{
  "routed_scale": 1.5,
  "init_std_router": 0.0205,
  "lr_router": 0.00121,
  "batch_tokens": 65536
}
Below are experts of layer 3 (counted from 0) of a mixture-of-experts language model. Rows are named router (the router's row for the expert), down (a neuron's output weights, with its number) and show model dimensions 0-255. Each number is 500 + 25 x the weight over its row's rms, rounded and kept within 0 to 999. Numbers have three digits each.
After each expert's rows: "comes before" lists some tokens at least twice as common just after its tokens as in all text. This comes from a sample of Wikipedia text that the model never trained on. Tokens count by the router's weight.

# expert 3
router:501477482497520487500480508553508519495565503492513493546529502490503481429460487535500465547485516492526473491539462538482506490506530534512504513511494468485502539496468488537541513493495481485541499540479547500467508498490485548529479508491513446493504490470509520511518453492525514522489539491483507502486499523473513525448510510470474481523470527453486487509474507478503490480497498452517502499479504482458492492544517548499508457493503544518507493468462499464479505520477510551495501471518458514545501508502471507543470506498437486482463522515461473481533460538485534500478539474481535447526509489530531501518493504528523509473535469481476519548512512480515543517483460509467463513535518508515528501516481489522491511488520529527483492470499453519492488520528502
down13:483495528553522486503469493509501475512486489486520534504501514472481491511506470547520465509539498513508482477486526514504522558469490525488518496470470519466480496543495463515485488526525464497535513502537466494501510488529497447508455519461535563494467442492533479531489483483485495461503515514474492492500479508508479499485481459520485509518554487466498489473483557462556511465479473500477470527501516517519497470528480514566521517514512510463521500484543528488527478515453494500531534496485480480475510534543505522490482445522544496499519477478492526512522508506490503497540550534517505491446513513483498486466444479477499509503467520473520527516502528482520532554511525520482478468523500474486540473547497511517474503461503497457534493520497463497505490468497474
down14:498491469485493464513489473529457542526515474482519499503510526483494520484493501531478492507497500485512548507504446516539530539494502512510479457498520478533509443476484480527503513498510548520515501493475515481508521514506524503473532480529513458514523474481483490483496503509462480471498506514514447531483514440480517528546515543477529485534530459489510506433479531494523507517464492511482469479504550494474490478525487491474518493483503524510479456520517515506439474496524520459483469492454532477550540454530482561448504531492520524456518521451478496467458505510496537491472534484470483468519510500502476532496500463508494480486504511505501513492490518540466459495498505523507497453502451500479511465567498530504503523489500506456536493487527497533524503496515486
down15:541505543535477486521479490531476527499436491509478507472497517504507503496468510489517485507509528492512491514514481465504499498481517492587484501487501516477535506473501451508518521482492496470515479539501521510503466465512478527526505399484510488495473489516459522502485532505525505484483512517495550496534494508551525495446516513517499480531509491525519485526499494436450508478495480514488513477499530463468497519513512463514553475487523444519470486471459490516493520510516513448511538525482520545526499496501521505491518462515465490495507473512535460525529494480512449493515475527488521448549441523495481532468501479485483472488456513500506518493543493531486505507475513478507488500519512500520440527449493455533501493502519475477499503478492461515473484509493497
down16:500526558480507473546506490498502457458518509490505514492492525457491532486513494492534529522498570483494510508537487513516519463485465546487507500481524520486488455538471465517499532523444496477515477491505502451524480490497485505525506496483493498496499489547502455523564479528509489471526544514515490543516509507501503487527463472488483512485461506498543488498473474503536500496502510473514504479497519484536497466503486499567480487473485523532459517504511488517502465494496510497486508510503490510557495515471470485515481460460505529487514523494491498524507557515497501461472461525492442498461485501452506511459465512527507550516473474469498518572486488494517522465496507482437482451509494514524484484521495518503520482512479478431542494509498539478473521505492535
down17:509465545514504501507546522501520469483498453510478507483498481514521545491502580474482480513458487490485473502517545524517529491507522537482529485468516538480441533473522479503529485455516531493521531471539499476478518527520520486477530503499552504521507509507472479512471501468493450505492514513496490485527499502527502487422508527491499464485478495479502514488478522489548545492476464501481478522502460522438532490486512517526481503544497525500504469508486532493481477498496487485492461476465504519500480524538527504515478509518487507534497502532506532499496494499527509482470522494527532512447500498499469517551523450457488464525506503549505507488486492506484483504499475488489476556498460499495503551515490542520491502529549474450508478490518488527492425479496463
down18:502478469468469514525507543485532462496493490503542484487469488532501491521554486524527521507502489460491487522530494540455448508543469491516510447492461462482499503499524494527514506454458484471513499484518497491438488509548507510504513491518534535500519506499524515510530497495547509482509491527508526522518491498494515489606488469484521530554512523464505497511518494513511475477458502485511463499483509496543540484492492524505483513506491501467506502507504504456489489482520541513476531500544467514478500454521531518492502522542448527496492479504540476489501579480517464493527485503460503490535538537471500460518522476525500470470505507513495500479469500501480478486527470500535481496503507499486504493534485520484529502479456493516541492486554461540476539502468506
down19:519502519549510537513527500478505459499554463471513503536466524467456488486495442474522482481493545464480489480514511512468488467486516528499498497486531524520496523444528483512529511490531538556433522538471477502523486518516511514513506522469502524463468493521526507487489496473465540520521492538529468527547551506464492479529528498445463478493494518508482482527525527489511493464477498483531528476507462498478488524531443464496473480479521472503529472466514518528512490448511503503477492478468501513490453465506495533479557497538480535512498521538502529509544530498481466509515510505515519515491521532499462495497502474504503471479545503470506480517470468491543495501495518498523485520489490523510486493518464557493491462509486527462504504489487484520460481502472494
down20:497526453498481543503507478411556506505497530501492494561497549524490475521491504519493533488519482515493501514538555486446496462509479491549471510458486517514463496515477487517486506515479473507493466492467528497510525492517493505538476519499510479479488481437503518475471542522511510526510510486501531451442479518462491487534489496518492532526549543514532522519503512493521516511516544555521469510466520466514489512475462539519481504537518513540509481487541506496498557427469495490465523493488499523479504516490482516493480514493523502539468517445507510498516517493524505538470499503509515487521496519504526499525519510506551507515510496464514530471473535498479523502496477500473513509512472478538545495484472512482504485444533517487505481492501488463523540478484488
down21:481511534474497500479470543502528484494487529492476486503503535496481443512511513533487491476488474516470464496469501486491488499526503501533517494473477534462435515489482487500508480514502474472473499553495447482530503488432526478522543497469493497468509487530527502497528542518476504477492471485481530527473470494487503564457492525535509485509556500459495458517505501478493519484500525480467481550489503523460523463589512500509499497485493501524498488504513480504471482508527503571505462501543559453526500489511449505479510496457509507507532497497470536476513502489499524507487488440493518518521500555485503519493513492496496522527541465519515496530493498501535497487481507480514479499463563504480538517515481494519525523524516502503532517513535526530510554499493529
down22:501552498533497507472504529470465501526515487547515528537525505568520478482537499501521511549521502526509506491486486497484466517516472493489464488510528454496507481466531496521519523510528461506482519491507523507466490497495512491492526478511473481501517513517504478514475517514479470521490481475500445546459510479480472531533496486549527543504496499560495479492499495497493489536527523466465511534494499508468523515467467471505504504500487477549469507486515483545505498464459497489504500509449511498491465497505461502505453515522478471518552520521489478520508487495480508517465522535461493539525524440498456522485495504550495535473502509482489544493513513496482542488522523463538544489476506498472501491557545481420490510475492464513470502533472545518521512482543492
comes before: " |", "201", "–", "1", "200", "2"

# expert 1
router:496480501558507496472479508512501515474510519490532524527523471498523477502551483485518477508521496469530506511499556514504537476501536501520527508505448472500477483470524529476507519519504445503484493499472487521452487491487604529494504469511529505463484519502515473496469516486484514503540521482502491506502494524468532491433490501483490473484465503468478520543524512476492497500477480524489510499478502531478513447486504459465480472538447508478478505505516504487480481522484521496502519508530466513525493519526482501532482504511481515479512487540479491480509504498482415522445481500503539483480518494511479476493505481506511509461526504482510480534503542545495505514503479533538512463547537467494494496477433535459526504490517526548478516487492517509565450486521504
down10:494492582513515489458498452439497485510496524469473499510523499533509513481467492488477468479529445462433494489476467483529519507482504467458455518484468475520460473491489460496467475483509493522444481519480481525482490483521518481476444518508509510465503481498504523507501491445483491512486499484485494491496498566511490542425447487519508497442470459504503478497490451477488499506546497493502490467497507460509519487498480477465489472495486490472497491463521487546504485492490463491519513489535519458505512535500499474512532450497485512540522464452486481499495494475474503508488520494489505494460524504488490487472529495485503497515490492454530499507508523485521522506532515448464479475507516518511501483476549482490508518439488512485480547495485494516508455474513480
down11:454557543499511498514525523532479495512502487453493528480454506484523491481507495450478493554477480510476498531529513482480478501495485494491494461513524522431474500507499514531493494515492488497506507467476527495481526525518465467527481532497501480489517466519467562449494503526476495482487486486457501490487469453498485524519499495508443503532482501462492529514501491536490518510509509485509492508523467512524482541477524520500528511502571489464514483475540511472515509451480501488526517518465484524505488511458517502500529542501527518509515496554478516545509553543507515467540497492451460479507482492451497501502501534493513533446454491488472502485528483450511489479496502474456545493519506507563487524486501492503511523460451513490504525485478489461500545518489484
down12:496514461471508512469503511485508465476498501496491505497510501456519505461500496531469477505528461515502473494486486509511482487538452513510499500508531472425522536526499513509485498515501502519496485499492530480498575504498535506470511489501503493513537475526402480471512474515511510527476512475520483523493446549477489484491472511491481508497498448511549493472503533491493480460503508533512544532514486527500516482460474510519532491511499511502519504551510460527481516538540469509475477510506500475489481532514573516532501466488510540466512494475510524492509502526480505512519505523517504512498528480526435532473464446494477493494523513450490489478469481536446522507514482466523504517465492507487466499471473454480482507472506552548504505512539494561524486506505501
down13:504484566459543518455509501464526509537492516466465516449492509478506512456497502534517480486516533495488496546506477521511514474444466474483494495496492478483539505490496494520524513484507457498502508494531461527515496457529486516507486483477495503478509498508523498511532463478526520528521450489508530512518514444466502492546499476521534466539511455503536462478514493516447448486515508474495506485504484507497553513496489501484490493496501508488510490553510519507491462522490483465500463554495487509520489503494482483501488448442481497535515512518509496538540515486481519480517523425559508491494489501510517505510457470487505491494528491509497531498479519491457529521447478507539480512539468457473494501513517484494523461530481493469510445480562510530471507492525523
down14:505471446513523507473516470477541534485483518562501499524525507527514524504516498490479498491482479558467483496472468513485472516519479524536541474512527499488525480489533531475512450463510485526493533506486494547502514491517512515444491537453494546496551465543509521507521495526459514506529505512490517510521515497484468466493507495542497468489538493479492487540517430495534518484531516499485517513496512509473513497516475511509510464478529487510496472502483466510522483520522489498527509491448525516523469481506510495515492490497473472525544515515554516510534512537506474495468476502551500467451509523491473540455485488493465453495502503493525503508501553496500512487463452502498474437490488495547452492475532505526529498528523529493471446494463508482479536480518521
down15:509504488525531474502484535423480496505481506467554464487513490525477502506472515506486526508471491565528523470501529494498513524474501533453485530498478517528520500487492493466550513478514488483480513508487498501461515501498523459492480495491518465477476487519502502505570487502534520475462513472497522473489472484496523498582525511512491541484495510558519501475483457505484481503471518505525491477452546490471526511507473506528470540505549531525485489527489491469478416532497528515526497464529488507500535507545474516475486487502519506495517506525514444482475441465490496500482493487511485474480491530518525512505508552506507523496451497523523493539509524460482471536467490513544481500503557513466522496513511479486519514472528523491492519502490490524463478528509479
down16:517450481506513501525501478481558471475463530517514542483495512479519516501492534548461466512514544477517514520511504497522505468517536533492519496493515503474512484486478488458490467506504503484494469531480508517502485499435470496508479502535489517530489486493499495510471516494508472508485480482535500529490545495489488476523491491516458455514526470503530509474538514534459485490505479470489479487488533508438497511495445511499472459525509512486510553498504480505527443442497486486532470489533493523466537516523516500486514503459515488563466488453474527509475537502504503517531552510512505441483541470466478471483516507471504518473498502455497531513494471497510496553503526444525505523469546474482517549550492514510485474481466498458492473495463507510507475492467502
down17:517503472503489468469525514508456485484505496487465543526515503531489518493536536465524481530509486500536496507504510470530448488513516529511520536508490471520483529507518500486519512439531531481470496518470507519520529539548468532486516490482508484516541502477512496524490540514479486502485464457463507489527511519529503460578525511510491521498492516528463462518524476509501449480461487468519478512535529480498562532494499503511513479495495535496521517491490509491494473494507469487535537500522523514530515503502479498462538466499476507493475478590470531504477488493482463478510525504541497477458511483489471490516522495472554549510462465567504521525477496524469485520492488465508507470479523475500526494528526483488527462478541531485508527539493548481506480504514496
down18:525479504463496526489486439403516487500496480471487511503510479513484458469533526506476498532522507509489475477522541492441473490513479521466503519528457471466523502527491498493517507467477466584492503521525454465533495474496540497482489477519515490487517504554484501518551555496503533547497508509461494500519515489469486481491496487474507536509534499503530516482494473516492516506440508530506509483506496491467456478526516486501456504504494517495498497498538526503501479499491517483500466482490569531527515500517503477520491497533498468516516497459480543508502491491501482482498452485522512483487531490543521479465519520471472494522464509504502451495467519473484486497532527493494512487513505539505513429510504548498544476533511467493500535475490509536515528536500454
down19:497499518484490485516495466434480507486448501510509480528475423489472497507472484473459510482502543503508484487435499470455483550507493532484538543479486507533477472522489475436492519462530496514511528546484512504516480475461519508484498511477475505504507486435495492492480499511492524504481470500515479509544510490491512519518493515492500500484511488540530489521504508503519500466487472523526513526533517480535505499485519518497504525512485527476465505505531479499517527479528529483522493490505490544494497543480499514547562579500537491467475510485506493515449506542500553533536504515505532524511490485502510526506526495488495522515494542530478442520463503554520522523513519489498503534480502532487511513464553526502495461475497557517527525508515482458519456492503519
comes before: " the", " a", " to", " The", " his", " an"

# expert 0
router:523491521491539499503502499515517506503526494482514482509510509470533483470511487489510502482474509474541492539528494554454502450433555477500475496538524469472456516480514523477488517458469495498545449491487523496505469475490496520498518533534481466508522502519502553470510472471519514506487543459476490480514499445472528517480544518487509505470462554471465510546477500497488528483547482524502491489530483506449467512482519545488540481538474488513490522441507509471493498518462538507475523488435501530516443490474523516502480574528492506489495480491485510500501493506508482519495511511480505511486486534447518496500485483512486523458552496473514482516517505462476516508492473533487497515504459482522509551492506514523477516467491525530498496491517535472497487458502493
down10:511515507495507526488523488476510474497482480509510490478524479481487499474490457464510474467487455475460511472443506492480495469473507474485476497497481495501523495492495473506471512466513474522488488522524460525512469513514509571466487503482440497474500465493514526497506539496486508485489553515479496508518517478476437470492488493518532507518517517456485516558496529570477511562522492481501513505480475481489501453531491520528495473505477480534517491492492495508546469516460487535481516496445497492482451410485487499523510516491519488496479494534498468518488526503488471518475499463566465494535487521523493508471445530518497470526494488477515522485513481497531525492487526515470525503470458551473536503532522480492493543468500495523459486501529475495523491495549518
down11:470505455491457521528520503518504484497484489507485513485466557510508464502451536474518498536513494543480490472472500446494509519526502494533500536486482500507496483569556504505485477523557495514555530545487515475456529493540435491544503517502505474457528503482477495511523553461482492548490475468515500491497496531480504496478470522497489555505491501480473455478497486505504482545511473473521503511490526544486514453511479482503474473471486501517510473467478494519496483503501503533521501453515499486498519459542498533503554451438502457535471525499476497480505478500488514488500477524480509519500533491485510457487513539501507511478504484518469458524512485473500496507518528433502499483529497517506490499514478475514529486477476478515486470518497553521523499533522473
down12:502536527481529478539525482488537467491499485465508530483529498515537460470519499484505504510523488497461459493509495471504466474510476520516492459488533481494503500532536500491477509478487479527497511463462528532527539456478457485520515529542505463491560513522491501486481511466471497523555483502528511477506525507529479522444502510502469499479481490427476476526504489506480481555480518512488488532504471477500525500477485491448517496506499501474504500453457489499560525503480521535487537500475501507550501495526462452505526508539492501517531494492529552516516517485477508479493465522493495521507530519464513540503451495492539513499490493498477495533495462502536493535522502464475532521513469456569466474520484501496549507475467522527519546519502489488539522500485508
down13:492487475490486486516508518564451514502499515467496467430498531506506510444512472492557506500546522471499447506475469541530505460466477516467517454530539474540504489489497552495529505482479499534476542481497474487497478495484515503443468542510525547506514509513491508518467503495489507564513525481483494530517473450477492494443500457521488493484533497532450474502512499489483482492506483484508521480516501525490518521502522485511498540524483502464486499516476501469531466486512502526491533498500571526500468519495475478543498539526491498516508490502500523497501468528525480507532488530509502476487511506517510505473513580510489517475507536509547520496511471461521490505471515504539531503533476471499555483502525494532514537507512525487498476533509518472468515471465508
down14:521535472499482519476457477491500487523510529502482518568494468474523526492485492463485530497513535528493530530530515486449552529509525491509477476505588502497493514542508466540522523476474492498440518538489509492533455473491474466498548501470515497505468504514534531481499502525481479520534507511521515530503500498498527508494488472482466498465501530502527533505498490521561522472476488505530520470530554497518522509515476524490483524521526489509482505498547529506503489494502480477512443469509523472498486508489483496498520472491475494486536434499517518465478463489492497520505511558507517489449449508518485516504493513496528509520502453462484479459482493513500493530463466458475498456530495478516549503490533511515476522515495471498490488533478532512479503430514503
down15:569481497468481538505519480450525493561520488500454476550515497531503475500498489487440516492495490478513537509511473523491516504512491499470521510518471460531478504538520500489497506501493484524538480506541509496511504518499511530454506480558482550501482512492509510497508494488511504515468509499526515481502481561532525469482520464432501466500481518491513510519522480460484475497512486492521500486511455484504507443483519479478510568524445494510471518507462515501497503497478504476465535498495481514528453466481528535512512523482481462491500488482513468478495481502499520463521500495533504542487538565459526506513496531517492473450541508500506468484467499511512466513478484516474467485511477469476489487505514528485469460494473496524569505531431504501494467474488486
down16:486527552523500498490459535629480542513531492489493514500472465474518477476503488469484473518462481480478489483518478510500460537500504503488503536455510483518495458508470524471529487528501506487481492514495524490480513488492479468504539493496532488497509492458468543486522503504493499516492552469511525522498495527476497473424459488493501503489507533541522529503501502516530487512500468519495487514515534460511456525509554516546480506505511459541532484484509459476467476514523495492504519514510483486514505466520507515488534480503485521490512499475467526485484522498504501530522520498518528537526477461518506514500518489525571507478524506485444480503482477543503504484485500538496476488473471452496514474514477528507547494479453495471489496485510511452560511515501533
down17:571502469546511494467458492567520503524523498504531492518503526514451523514518500524470512491531506528509480514516555511466482486489515484523476504483462520550496475540499489512508480518471468486503476459521506499520516531514476488512499547495497477492536478538519503477514499496495476468492486504523484484500473457520465545496487510434541487452515497461529505525457458448492503506470509522491488537506517511473504487485511485544535560503481483515514519492502535467486477528449513525540545470494490521499544496490492572496484494483480447476506504471479510465518533514503479513524503514445540485478491524503538528479496461495491517514483477462504520485478496490502480522488473510508490477474518525480536500516502487557509509515506542491499486521493510471454491453483484
down18:483528534472523493545503491468502525538491484497500497481455506506496499501510524447508499511549504515486519501525493509480456488474523501515534509482450526493481519514512512465511484466513496535467468469535511522466467506470465478518513525509539487510537492461470482500423538495519485498464482539523476491547533486489472486530525487511535514520473490471532513470497525529473482537508498494504501502486496521486447502485501459509490496519493499550441521487512478546537541542493506533517507470450519487504496447471555501505461485454487544481503496516537501500481511513498487581457476472524514474495528529458499506500467506521496533500522473456508500459480516508475497514461466502508485540508495525485502515501487527544505532498532469483528469516471513493487483467513504
down19:515483503489500542483508487452580493500468520534489513525548481507534446510479493469488504482505536471516497513510514495505467506485510492491508497493510458530473477481492481454466479541479497524536502510509543489482461543509486507524525513519490515451533525477479529461495553456476504519524470472509474500476497524549465516499484473496484512464437539524504519522503478513509491504534540514488495495540519446458520474523462535476491505534461496540494488511477498522552480489522543466486482490514524490485440477503484501450488512547501481531472579480510488469542531528483488531496533508518513516477480505486468480498534492517478496520491521513452497452515480480498507513529506523504500491501481490512487479477525516495523504451538501514483513523480524493493496475512468
comes before: "-", " of", ",", "|", " and", " in"

# expert 7
router:496442520483504489523484496510492487521537460478495497505545477475503487461505469492509466519501497484496499489502525497512526555487542461537488506543485481509502536503487538521511545499505520502539490482478530475483490525481525503510513453523476454506512495533486509494487500471479501498517473469510490494496479510468496529412514478502516472508482528492495487511507508498517495495460498519500502474515496510498490486557524487492503457487515554506480512520429513470501504504458498483524480477464511560517500498449494487541468456535476482494461486508480524496485459510513504513498463461505546508474490520503514495526490493474492517515511490469519509522478492461475541519499495549480450531464559509529546434502495516544484535570519489509478533524528484520533461469498510
down13:494453513506508439479513508555501480484502491518492474424488520477528483490478473486508557513462488482515491486444510511461552516512487508518506477529459540497459543463496511497506462490488493509484474472563540510488481531510484511498470457515511499495529484499465505526501490516487533529490471550478521496513532487476504450523496506494455498520519493480540511527480483488536485503517510501515506525539510510463559513481459512511533494492436515491478501541492486515525459516527496518494539469471526526451486511518519494486515540493445515487492525469542523521522473507515488515499572528476531503493479516472519489486519518534497471515547515477478531520480518532496474484530475483488468525457482513506508512495497503506477518475468468523506480481479487474500489522506456
down14:504522509489506514519524515532501509495478425495504507496495497500517540470529499466517538477525475498503501517467507513495512488479500450489510472519514534487487520439480512549515472502441494507473489516495475484497525513481512526468466507500479487510492480573484468537512483527563474458527513488510506488532471480520563473427531470500512510509533494513463545509508464515521504475498520550518499504497458529531512496533500499503534540547479510506515530487540471456485487527465472502476464512475483504471482473505514498501498537512524473467544519522506510516517512471504477499559507506521473517506498490493497472511498447516485508487479505524502499490508454489498533537534481522509483522484478518520502543485492489500504458547455476485474502539466447516513475511450480
down15:498515539491479535487528537461525482527495455511495520485475496543558500489482497521466490484489444503506501512536522513536492505461515509514505460528507497484521558451512520517530476494448513520535494498480526485524505530485522498486524512498532496527516536515507508455496490472508522482462510490500456521512515540522506478502507480456435472517492485491504515441501517488537459446521498489486516515527516509500493464487488506516513469499473503537545529540472492524492510474520513486505505462565477489464494471549534545483494487521523498520496538486482533528485526484501514485532503505554499487517505471481477508469458492477489491478481512527499536504517468512549525490486482486487501500479531513492545511470509462519512524544522446512469493482491500553517504457563519
down16:505462498524496508486479464557434503528500516497500484493493468502469539535531486501520480483488511470509481503507495490455491489501518437509493504531475504499472515533488537531479521524490443486497506514522524506536480489454519475485511494496507468466510501550509526490498499483510507500519536529470474504513538509459509467482527524489493496509463512455517483451516490504479490457496493534489501536517477503498486491484536486518500532485478526482507454499500483515495532502461468481494482458511572481492440490554490510486531545533566462528464510474526505495473515504493449530499516528522495495492499531486489477487476465476469490491538524464480556521500517555509527502534503561542482531499530538503495450491509479505475515497509493513504509497531496513487452475512452
down17:471537520466481520508507496474512522503470540472445456524518515531477484522502484471459530420491482512501491463449466488510594522520493464464494521510509473500511534484518503549527452537524507519523501559466493487520496550473526486482466515505542516500543548498469480480504494455515494536514524524553500494495528529485515550469528480482470441513491488483529477524473511469502470522513460475512467514539492485495494488505498448486492498470481476483492514491485453457498450553480464517484474483521505514498473478507509510477500483513505527495481516447492478494492481443482479486495505529491518536495510489527502526508510501509522501511469510498487482495512521496496531477528521535512539510500507492504530493527490494543499498516509490499519548500484513497497526498480506
down18:508536527500467489511500493538482472501526503467514532500483513497488491493525477527494534508477438470492509506492485505510494495465491523520499515534507468510505498535466536478516524540468476499504473496463468502516471463487515508472522493521478462506499482545490494506508504495486475508500476527520527478510536458503530539505511503471519502455464484467503508479514449494529520491506512546533513487501481483493427547499510502458512465494511492473461505549443544464502531512490538469558457458512454474497506486509515495513517544491463495548515503517481499464530507494504472480524542500473468470566502501529451513489521523502516497490469501513490506478527518520478454476514489461497503525517489469528525480494519491546521548508510550488503465525442523495492540501533471
down19:499496503490505510524496536499475489511477498516454490515500515528522523508517498522502509492518473547492466522488487472535479474473520490504492519508509523505494510481481483491514430503544496516539483503530514549498510492518509508521451508521539513477484537492513519498517545495508458471495517515481546531479516549451463553451523482522469506523492500488518515496542503481496479525553504501456507464497471490500459499514543506514511531489460464522471469489490529481485512470534499513512502511491516523493499467497502507470494545514527498496480505468529486516535481461478484499502539509453487517572506494506519524539467504459488508557459539463509478514518523450531511495510494467500506469523572503530468547513507506500526502471567482517518466539481521502563494497484477
down20:538485454484519534538522505550466515492512501521463439516495481459538504493513484542509487502557489475492508476515503512547501492500502521501541501492537545488511423511476531482460497494505511516488531534488534491498469478498478484573521483546506488486475495431501511537503542496535504498497515483492514505484494482524484497540491499498503491524550510497488479518475493546468523510458513501476530504540550535502490532524559505484484502534501532489488512512491488475514502520480486480491505523498467439495523478495515547515496546473485510515501487476480455554509476485515519483516484518509470478502463470500506518491481503483480514501482449554537495486490488519514490529462547515497480529528516473513541497492460498499463543540512477465479483505481497473506501470465492
down21:483506524505528543465496489503470477496500462487479432477487482480498489547480456519507497484511499482475506510497481509498447497453482501491511525497477485513524475488476476508512543535487524418463487494496492505542474465469465485523501503485491495545533536460556468504518474485513485528458487520477480532471507448460523511463508532488538486499507503488463511505508509479510506519495535468554485504483518504504494504529482497492490496495522479516542498534510520494476569492534496491489510482499510532526502488496535509503504508494507496454515530507516461557474457499501515498534516488508491525471496480541539486493511521537523507523490508498512529528470528491485502476463521490506491453425487476542525508474545510535563468472553476459519502480485518485487530494518483
down22:501567504515528478470497517475483533464496507482547478539542460497519476502539517546490497519528505492483496484472487526525518575492526573517506533467495528514522499509495484529470489533515551514480469518523498560492514476474499516516455503469503474492480494481517467501482512479510475477510510510503498504490551517495522495487497519495529448527564489513505487486496507506523482527524498474520506469500498485497494505520499468470469488498489496504521497502481532513513483525567485525530492475482465515481497500483537530471485538469491505525479482455496440495437508443500508504513478537501516489492502497535452510505542509512493484500522495498500438519439561488470473527474497494502496528491516467539493528519484517531535540527497537502496503548495480475501478509475503
comes before: " ", " \"", " first", " —", " United", " A"

# expert 5
router:456510517528500455501497483563520512523524479497518484478556495489487498488486447474517503482531534542451528509541458509501514539484521537478519512512506496450462493503462510474492484477539472484497472522482476528505497480505484535515496458488555495519521523491483517487510481492455471476487517511503499493518510513491517544461503512509480481503487512521478483475498501517522489494512510484463508512479448484527469453480513511483480506538530586472500508484483446479481515566534513520512493492497524553529474483489463509537474513516516458488499518478471496476477519534486453479535520485510524502484483507475556465476493528508496500490504480468479518550496516485517531512485491486505501503534534479528529436501518521474460510472540522497526529481520506486537473461472501
down13:549466539510519530517513486515448459496555515489456516488506485465498530534439487500491515494512489509521517502516471486522460505469503477476514466542550478508494512556499529452511514489518506522475509506514517500492476526537453502461509516475505517494482522434486511557505488473517498485489509496475487503487510533506536515446539450487507498487531478458463512483515508511513482486504467520553501514505531477454496523504471478458491511492496466501515534483512524518491505498487497493496530531503501529489502476439568488524483534493527450529514484438513485541471506533482511500454540490496488477534485485500492520471542488527537477507519512459502455494489545514520547474509523511510480510470488510514514495493515482451508507491481482514525497515517504544491467514490463
down14:493499530498468520491488493497482513465490485542470481529505488514433519532465521537508514497495507479499505505494503554501549469470516489479497486473520464492503517490460489498493486510505467511512540467528465520496500533494441502491515540481507484517480465511472445482516497501494507477508487448500505524498495464507497491564461463537494456489502458500499440481503536463513460476496487500497547485546498525504533476533495475485499499472463524427528492495524509485443474512502470489460488519546498542489514494512498508525468516515503449478524476519502479470506527501501470472496480572508467517524522529533484544499483489539488506501509492509518493458481522508506457477453529548508480533484519528500513478509471540481503503492499493497468502505488528480462491550466521
down15:486485447474504535505510518495524450533484503500496527529483531546491530496484499516494482499516529508456501507498524447476473464505516506506492497526437516490460495530512498504528469498461485477471511517533518453484505513515544499533513505536527482543480420507533502509470524551490482492533483474501481497446485483495472483493492506480488524517501521517478522499524467540542515458492512519504488492456518547523493503527480478552485480461508502530498527546488486481501496498473457499518495478500476469486449494480500507521480536491507549525497524489500543533503511499506508465524481499517448545493440506477522492555467489550509536514493531502473500470444521505479517491464499479551521485475510479493491506469499492471495499507465495477494453513468522500467478462477508
down16:523542495450478483512534531569468509508509489515502514452489511527505529511507472484443488503479500451521514486533514485514518481532526494469464502469547433497463514493519466473510491523519468519495476489506454533531466508526530519456493514495479545511503466507537524477536535484543465513505513492484531507520518521486452480504493510506555511529495482460491445504503475489517493452474523494501531489508508482501538491523469505481525492472466503503520493475469493525528483505456445491500462480493466461514501495501501454521565489517520483525494510524495478466556480459505533492505484516512482501472503496460488479529499536504475495495498560474490518512470454508479485512529462504546511506491472493480476499521523503536480500463488492519493538520504477459476522479516518
down17:534543508494517530528537511498486526479510486516537516534517489542517490466498439515509437487508496490526526475489489457532477527464503516471513489480502517523508517472465502537439479507487501549460511503523514532442456500512445501524484498515487522469494466507497509523484528503505481493501446447538484474515481471521480523523496519504482479489520527472538539514462501481480502553495478509536476528529457504504460506484498470491502547526489467493505497520473520487493449493483525535519554515516487449496502515501480460465541507539504481477539463536504511480515491505485486464475524505461482503542498504515493526462507483471510479458477507536514464482557475495473524477532526474466517504529496495494484501463470494469489516457489477510502523530525513506514478481511504
down18:497495522515509538526515493428536489509483536512518493522534555500456525479528519514508473507544520443458478557489492498518473491479477481506512519529522531523481465489459501488531475518510498496492494472526505510524459556499458523496467481492515499504474505525536478501473460508470508487494507508536515478549521476494501478510497482516523534488518527489572470521501527509514523439540497522501501494514466488518477477546497518489510527510515517493504511491491552523518497471489480503481524465503470499514475474483498498479487495545463509489499502526535453482489526461476488494548526503464508462494494482509554487510468536491564535492462491490476469492479565529526506548517487493544523510528494523500519467499514465496500458520485497491442502507459495477484495500486476
down19:504514513522482511574520539529534498499506442525517523473494537507514505573543507495532494507524540519455492490507500502499507475482520536494467500493508524453477506515435561460514553511525516494475472498487515500520465484479504490487490524527472504485459490505498487512490511497472510523435519541494500473486530516470529489548491503539476516495495476535473502531509537514538511480487499471525495443492500490480517503519525514532497487530514479481472481527522502482522473488497474547484457462484484492539511470481453483498511529495534498483512535507482497479524532447501512498478515510473474548475487530477478507467538451520522516488495511468494524515500498506485521536512515483540487546497503492514494495551510490505503521503534475514528537458529557489530459474486508
down20:527459523478530516525481551545440490509521537536504471504470431507499523510452502499487466528451507506458527483486497503544475518511489504530506507507491523489512495510505513550492519473506509532516503446485520455504492490500498493504489514460488452497465472531507485470503488499508547472531516479475520562523469501480508506530506505513530515507508530505536472457510555518477512515514483522530503506474539551522499507496484515512522493524512526536532502480501484496477499505467552470490487517540540526478502497506541484487546513495512490473539483469502508510509530494519487490500509547471499461505472509472496470528506534534514532469555488467478521496537492525516453460478510512452511546507490484554515526453507485524558490479505479490519523490469483472484529499490504
down21:514512486496496520524514541518507491507488482537513528476495503493527518511541495510463500455528530503524528517506512474503523516492487493488505509517500507486533450493523521502502495509516496514538505480476529489477501522506498450477566486486419501495517475461502570490494515477471546476497448450572483503525506480530453473555455471515498497512491544526482490508571495489468526471481478486476546537471501488449529532479512522478492489490514452513521506484500481488490543519489509502494461460530542510470474505501495522531524522483524509504504513498487514505532518482480518510497538526512522511497468539488514467435504482445468500474461492492498469511513494522491562501505497495496498558494500530534483464514510476491497516487452491483475492536519503479470508503501507
down22:517522477474478505452550461571452494521492498514550511479536517476517507529526500471529478516507524518490497496511506534512460504510530482533499487527513548504473465513470484523486501490500512521455523513507531436528507513487519488482503524545517486488464476481480528499478490541497509530512454513513504513469491448494473502478538512480510519475550542512539531524528500525489480526527473500466461502528493530522468513542484461473504502525508479500485484532488494474515508514482514499478459521494494484509486456475510495490482543514499503468511491490516500471517502445511494486478467523512489511551469530529526478471500490506558539534456431524520499489491472504531479525493517495475483442485459509446551470508499505493484457532505492487496476494490519501510510473504540
comes before: " |", ":", "0", "|", " |\n", "5"